Weights of a small mixture-of-experts language model, trained from scratch on English Wikipedia: 679M tokens.
Below are experts of layer 2 (counted from 0) of a mixture-of-experts language model. Rows are named router (the router's row for the expert), gate (a neuron's input weights, with its number), up (a neuron's input weights, with its number), down (a neuron's output weights, with its number) and show model dimensions 192-255. Each number is 128 + 32 x the weight over its row's rms, rounded and kept within 0 to 255.
After each expert's rows: a language model's description of what the expert responds to; "comes before" lists some tokens at least twice as common just after its tokens as in all text. This comes from a sample of Wikipedia text that the model never trained on. Tokens count by the router's weight.

# expert 0
router [ 99 145 180 107 106 130 165 144 136 228 126  64 160 145 128 134 124 162 180 118 136 142 134 132  88  96 149 143 165 118 141 170 113 121 151  86 180 122 208  94 140 129 135 155 109 185 175  95 130 143 144 130 109 162 113 100 126 106 102 118  88 116  57 133]
gate0 [ 55 140 123 104 173 107 161 119  97 162 152 136 143 145 176 147 115 135 179 147 126 137 158 130 127 152 134 149 189 158  92 117 137 112 138 170 165  71 169 124 157 164 175 187  69  73 124 162 144 107 128 181 125 115 139 156 147  59 114 136 100 188  80 166]
up0 [131 127 163  81  90 152 142 132 159 110 136  91  93 142 128  83  96 167 143 102 103 138 119 146 132  77 123 156 141 154 154 169 128 148 136  94 117 137  86  43  95 131 143 140 139 159 170 113  91 140 130 116 111 171 119  90 124 185 157  90 132  69  82 110]
down0 [176 144 178 113 139 108 160  97 122 130 164 116 155 142 115 135 120 191 143 120 149 135 164 132 135 120 118 101 169 128 125  97 150 174 128  96 126 188 134 119 131  68 150 155 140 113 106 166 130 163 117 105 126  58 120 148 177 162 125  94 112  88  94 111]
gate1 [134 117  55  88 119 105 119 163 126  84  92 168 125 123 111  55  81  99 117 111  79 159  98  90 121  92 122  86 139 137 110 117  86 105 115 161 180 114 146 152 127 202  56 147 103 111 166 172 160 148 113 171 140 183 130 167 205  52 132 182  76 144 134 179]
up1 [ 82 191 123 136 135 107 128 180 137 145 146  90 160 150 132 145 180 132 124 160 115 124 125  92 150  96 132 191 140 116 124 157  71 111 136 106 163 170 101 111 132 126 187  79  99 189 125 113 178 102 195 112 103 152  83 130  93 153 120 116 146 136 114 158]
down1 [104 201 172 127 171 110 131 196  80 155 115 148  89 152 179 167  88 111 113 116 173  28 165 174 144 132 137 122  86 123 123  71 130 141  85 141 105 158 153 104 215 124 134 135 130 116 158 137 135 132 181 151 103 141 101 141 110 101 120 193  92 168 104  97]
It responds to: Sports tables and seasons. Digits, spaces and pipes in sports results tables, plus "the" after "season was" in season articles, e.g. club, Cup, 4–1.
comes before: " |", "–", "|", ";", "3", "4"

# expert 4
router [100 155 124 101 118 145 160 174 151 167 132 130 185 175 147 135 128 139 130  93 115 131 200  96  90 130 137 122 159  80 142 132 100 155 144 117 132 111 168  82 120 150 131 117 151 165 174  97 123 139 173 156  92 161 111 112 147  95  79 107 103 129  82 156]
gate0 [174 109  75 196 154 157 161 116  91  90 187 139 129 117  91 167 115 144 177 132  97 154 147 171 120 156 115  75 167 217 179 133 165 132 127 147 122 112 151 136 115 130 148 133 170 185 154  95 166 144  92 146 159  90 129  94 110 116 103 110 149 178 122 116]
up0 [125  65 113 111 143  95 111 150 183 119 161 122 119 113 145 115 121 182 137  95 178 119 116 163 119 123 117 112 138 147  94 128 111  74  78  68  73 140 162 172 115 123 100 127 150  91 110 131 124 165  93 133 137  70  73 131 110  43  51  84 148 165 215 119]
down0 [ 80  93 168 121 103 118  85 151  69 149 113 137 188 186 186  92 156  73 145  97  99 128 197 101 162  86 117 152 172 150 142 163 121 199 108 128 130  89 137 136 127  88 149 117 135 101 144 140 125  96 148 154 133 139 143 174  55  99 184 126 106 148 166  82]
gate1 [120 120  79 134 131 134 147 123 140 161 153 143 174 119 133 118 147 129 152 172 132 163  93 130 166  77 185 162 138  59 176 113  76  92 115 171 131 182 161 116 140 103 111  87 164 113 111 155 143 121 136 106 138 110 138  90 129 182 147 131 147 138 148 124]
up1 [147 133 149 116 124  96 103 113 148 161 135 131 138  77 146 131 179 108 218 143  98 169 114 126  88  70 146 113 126 134 119 130 173 105 131 145 191 104 105  78 139 157 146 146 111 138 142  97 163 191  61 114 132 157 149 186 181 181 154 117 115  82 162 115]
down1 [ 90 212 125 129  56 105 103 178 148 124 145 130 147  64 191  54 142  71 114 146 129 116 133 124  50 111  76 121 128 143 116 135 122 132 104 110 164  95 130 142  99 106 141 121 143 199 112 171 160 142 145 127 183 166 139  87 111 137 139  86 167 154 127 128]
It responds to: Math and science text. Line breaks, $, = and backslashes in LaTeX formulas, plus taxonomy and astronomy terms like species, idae, MPC, classification.
comes before: "\n", "-", " of", "\\", " is", "}"

# expert 15
router [140 142 184 123 143 121 134 124 111 158 121  88 118 135 151 130 141 149 150 124 140 128 108 101  86 106 153 100 136 108 140 174 140 157 149 114 135  86 205  81 107 149 131 134 127 211 157 122 134 122 144 136 142 122  98  89 133  86 101 125  59 109  57 116]
gate0 [119 113 160  62 148 110 136  87 129  88 138 155 133 152 121 191  84 124 143 109 123 162 115 104 166 123 115 199  96 209 119 139 105 108 144 110 147  92  86 116 131 153 142 115 167 152 131 143 107 135 142 181 127 126  69 117 147  96 118 172  85 138 119 191]
up0 [134 157 120 107 101 157 141 246 124 147 116 168 183 124  76 128 132 109 106 117 135  81 225 146  92  93 160 167 144 110 118  90 118 193  55 120 130 150 165  96 128 104  57 126 129 178 160  83 109  98  75 117 139 185 168 137  83 138 128  69 179 154 127 110]
down0 [183 154 128 156 137 117 110 160 128 150 119  90 109 167 146 126  76  89 137 115 139 157 154 118 108  92 116 155 136 125 121 164  90 147 119 186 153  70 119 114  65 127  99 110 179 142 109  98  98 138 128 180 162 116 110 145 171 112 127 136 102 126  93  81]
gate1 [134 125 183 175 178 125 112 105 174 124 130 154  90 149 175 123  85 119 144  82 101 146 168 216  82 114  95 160 126  92  47 129 128 127 151 114 124 191 123 152 125  73 125 127 102 134 107 146 156  51 175 114 109 112 128 128 127 180 169 107 211 161 139  87]
up1 [120 173 152 161 152 125 116 190 182 122  86 198 102 131  98 120 138 110 147  83 119 154  96 113 139 117  79 114  85 123 101 121 132  81 138 104 122 112 122 171 156 143  88 152 153  98  95 166 102 102 137 119 162 116 129 141 152 137 110 135  98 150 128 168]
down1 [150 155 135 195 126 103 110 112 122 114 117  37  77 142  60 113  87 155 150  98 154 148 167 132 150 145  76 159 113 134  77 105 133 156 142  98 118 161 141  89 115 102 123 120 185 176 153  91 165 116 176 125 177 107 163 179 112 188 132 176 135  99 157 111]
It responds to: Article-opening years, digits. Digits in years and dates within the first lines of biography or album articles, plus election-table cells and Cyrillic or Arabic letters.
comes before: "1", "2", "9", "0", "8", ")"

# expert 8
router [106 143 205 100  99 156 146 154 154 226 128  72 172 150 137 138 119 189 183 136 149 148 127 117  84 135 141 139 150 144 126 182  67 139 134 103 176 137 190  81 138 136 159 151 107 193 151  75 153 121 159 155 119 150 119  81 145 119  79 101  93 119  84 121]
gate0 [144 121 152  79 132 142 110 131 137 191 160 190 107 129 123 104 134 147 107 121 100 157 134  70 132 120 107 150 105 114 137  81  98 107 120 135 173 143 150  92  73 157 145 174 106 133 164 113 170 148 164 104  85 137 126 118 127 199 180 151 119 142 104 148]
up0 [136 146 181 212 118  89 107 102 223 142 153  94 131  92 172 148 124 131 136 102 114 125  89 161 186 188 143 149 143 111 146 100 143 143 198 133 146 156 123  76 179 104 116 158 150 115 101 150  73 113 133 144 185  98 136 120 105 104 183 143 143 118 225 152]
down0 [138 109 118  19 123 106  85 112 122 102 135 115 123  78 132 149 129  79 124  95 155 174 169 161 128 144 148 131 109 166  86 119 186 144  81  89 206 129 122 127 172 135 105 119  75 133 150 178 105 171 148 145 136  62 176  77 150 111 123  99 133 203 125 156]
gate1 [153 124 199  96 124 126 146 162 112  90 102 159 166 135 154 177 126  89 122  88 100 149 103  90 144  26 107 161 101 100 132 125 138  92 193 128 170 109 137 121 114 134 125 104  78 173  85 181 164 149 143  95 142 151 100 122 122 113 147  57 113 154 165 102]
up1 [147 160 141  98  99 101 117 188 160 142 114 211 177 187  83 141 108 127  80  68  91 175  70 131  80 128 137 176  98 117 105 130 201  76 158 165  81 111 123 143 162 182 169 156 139 144  93 118  87 131  86 178 138  85 122 133 143 105 130 122 115 136 111 156]
down1 [119  92 135 160 114 153 147 177 140 145 152 157 146 118  78 122 165 127  43  72 131 120  92 127 151  56 114 144 164 119  79  89 162 110 125  98 139 156 176 135 181 145  83 155 104 135 109 154 115 147 171  86 160  90  65 168 187 114 112 112 136  71 168 174]
It responds to: Numbers and units in stats. Tokens right after numbers in tables, scores and stats: spaces, dashes, ordinal th, units like minutes, million, lb, round.
comes before: " ", "1", "2", "0", "3", "4"

# expert 11
router [100 164 138 139 158 109 162 108 150 187 131 130 112 147  97 165  91 136 193 122 124 124 119 145  52 104 122 141 143 104 154 195 119 155 156 110 175  79 172 109 133 136 156 176 130 166 111 123 144  96 154 132 114 147  88 104 171  82  69 116  56 104 115 181]
gate0 [ 82 105 141 152  84  88 127 162  81  97 147 102 178 134 172 159  88 127 144 144 137  96 175 138 170 119 126 161 190 139  83  64 141 149 116 181 172 106 106 169 155 116 119 131 106 114 169 131 148 122  59 114  75 173 124 144 106 151 163 133 136 151 123 109]
up0 [149  82 152 126 122 162 113  88 136 110 121 123  65  86  77 127 116 100 107  86 159 130 131 188 160 124 109 118 108 117 184  85 126 132  85 105 122 129 154 139 186  86 136 165 130 156 167 179 173 140 125 190 118 169  67 163 157 124 157  90 171 154 136 155]
down0 [123 121 127 135 180  70 135 104 141 162 160 108 138 108 111 118 112 131 139 125 117 150 143 200 113  95 132 133 135 160 142 152  49 133 119  37  53 197 166  82  82 156 119  65 131 131 105 146 171  90 141 110 108 136  86 131 172  86 113 101  66 124 153 164]
gate1 [115 195  91 112 154 164 184 102 115  64  86 125 129 136 139 203 120  57 130 167 135 124 124 150 109 102  90  98 101 126 129 111 117 136 108  80 105 102 103 131  78 157 145 144 125 107 125 167 135 131 242  92 147 127 127 128 170  86 135 199  85  84 145  88]
up1 [109  80 108 145 215 151 100 135 142 128 143 123 135 176 112 157 124 149 119 134 115 122 102 116 120 120 121  87 157 137  76 139 112  89 148 149 105 111 109 148 133 125 126  70 140 154 101 108 135 102 119 115  95 126 142 120 114 146 160 104 150 156 142  78]
down1 [141 105 154  45 143 173 134  99  77 152 112 103 145 123 199 154 113 108 122 129 181 124 103 110 100 134 139 188 125  94  85 140 108 136 101 113 130 142 134 140 152 166  98 150 160  69 153 104 154 100 143  83 175 147 116 156  81 151 144 109 154 166  50 129]
It responds to: Section headings, field labels. Wiki headings and infobox or table labels such as Personnel, Sources, See also, Coordinates, Votes, Candidate, plus table divider rows and line breaks.
comes before: ":", " |", "==", " ==", "|", "==="

# expert 1
router [ 77 166 134 103 115 147 156 158 149 182 113 116 155 145 146 161 126 160 162 111 115 132 151 116 104  93 143 135 117 126 139 144 116 155 155 127 178 117 188  67 151 107 133  97 142 188 209 118 136 147 165 148 130 167  98  84  99 126 104 108  82 129  46 112]
gate0 [119 153  87 165 197 167 154 186 107 140  89 165  76 128 147 147 144 156 160 123 109 142 120 113  58 167 138 124 129 125 191  90 160 141 171  98  84  63  99 109 125 133 118 118 172 113 167 127 140  98 155 112 126 166 161 108 104 115  51 133 174 160 118 113]
up0 [149 113 123 143 115 125  75 111 167 116 117 143 101  86 153 127 228 124  96 156  87  63  51 140 125 183  59 155  98 134 109 142  85 183 156 140  81  95 125 184  99 182 138 131 194  77 179 148 175 141 108  89  89 164 173 141 134 119 152 112  99 107 140 189]
down0 [150 121 109 112 137 135 108 147 154  42 190 159 131 135 111 127 161 160 139 136 110 138 135 135 154 111 110 102 127 125 110 124 112 109 133  90 139 115 117 128 114 155 123 109 159  80 145 102  91 123 155  90  97 148  87 159 144 143 182 123 143 161 146 160]
gate1 [124 109  92 132 165 116  83 135 149 128  91 162 135 155 109 159  73  92  93  73 129 107 165 111 147  68 127 109 112 154 126 118 179 110 128 181 106  80  81 169 112 197 160 142 124 174 189 125  93 163 160 187 136 134 136 174  91 150  89 159  92 116 137 112]
up1 [134 121  93 124  94 155 149 130 154 120 152 153 157 159 168 122 105 118 101 133 142 158  83 126 153  91 195 154 137 126  81  81 134 115 182 164 159  84 127  87 128 136 138 109 151 104 132 167 122 104  87 167  57 173  61 126 117 147 140  99 155 136 144 104]
down1 [148 125 154 169 190 121 123 146 155 163 166 131 148  72 117 108 163 181 148 135  73 134  79 170 184 126 126 125 139 126 133  88 122 204 115 140 141 136 118  99 148 144 136 156  98 154 132 175  85 136  70 138 177 149 144 137 136 125 123 208 150 128 121 149]
It responds to: Quantity adjectives, stray bytes. Adjectives of time and amount like early, many, several, late, plus line breaks, heading marks, table bars and broken-encoding bytes in coordinates.
comes before: "\n", " /", " of", "ly", " as", " The"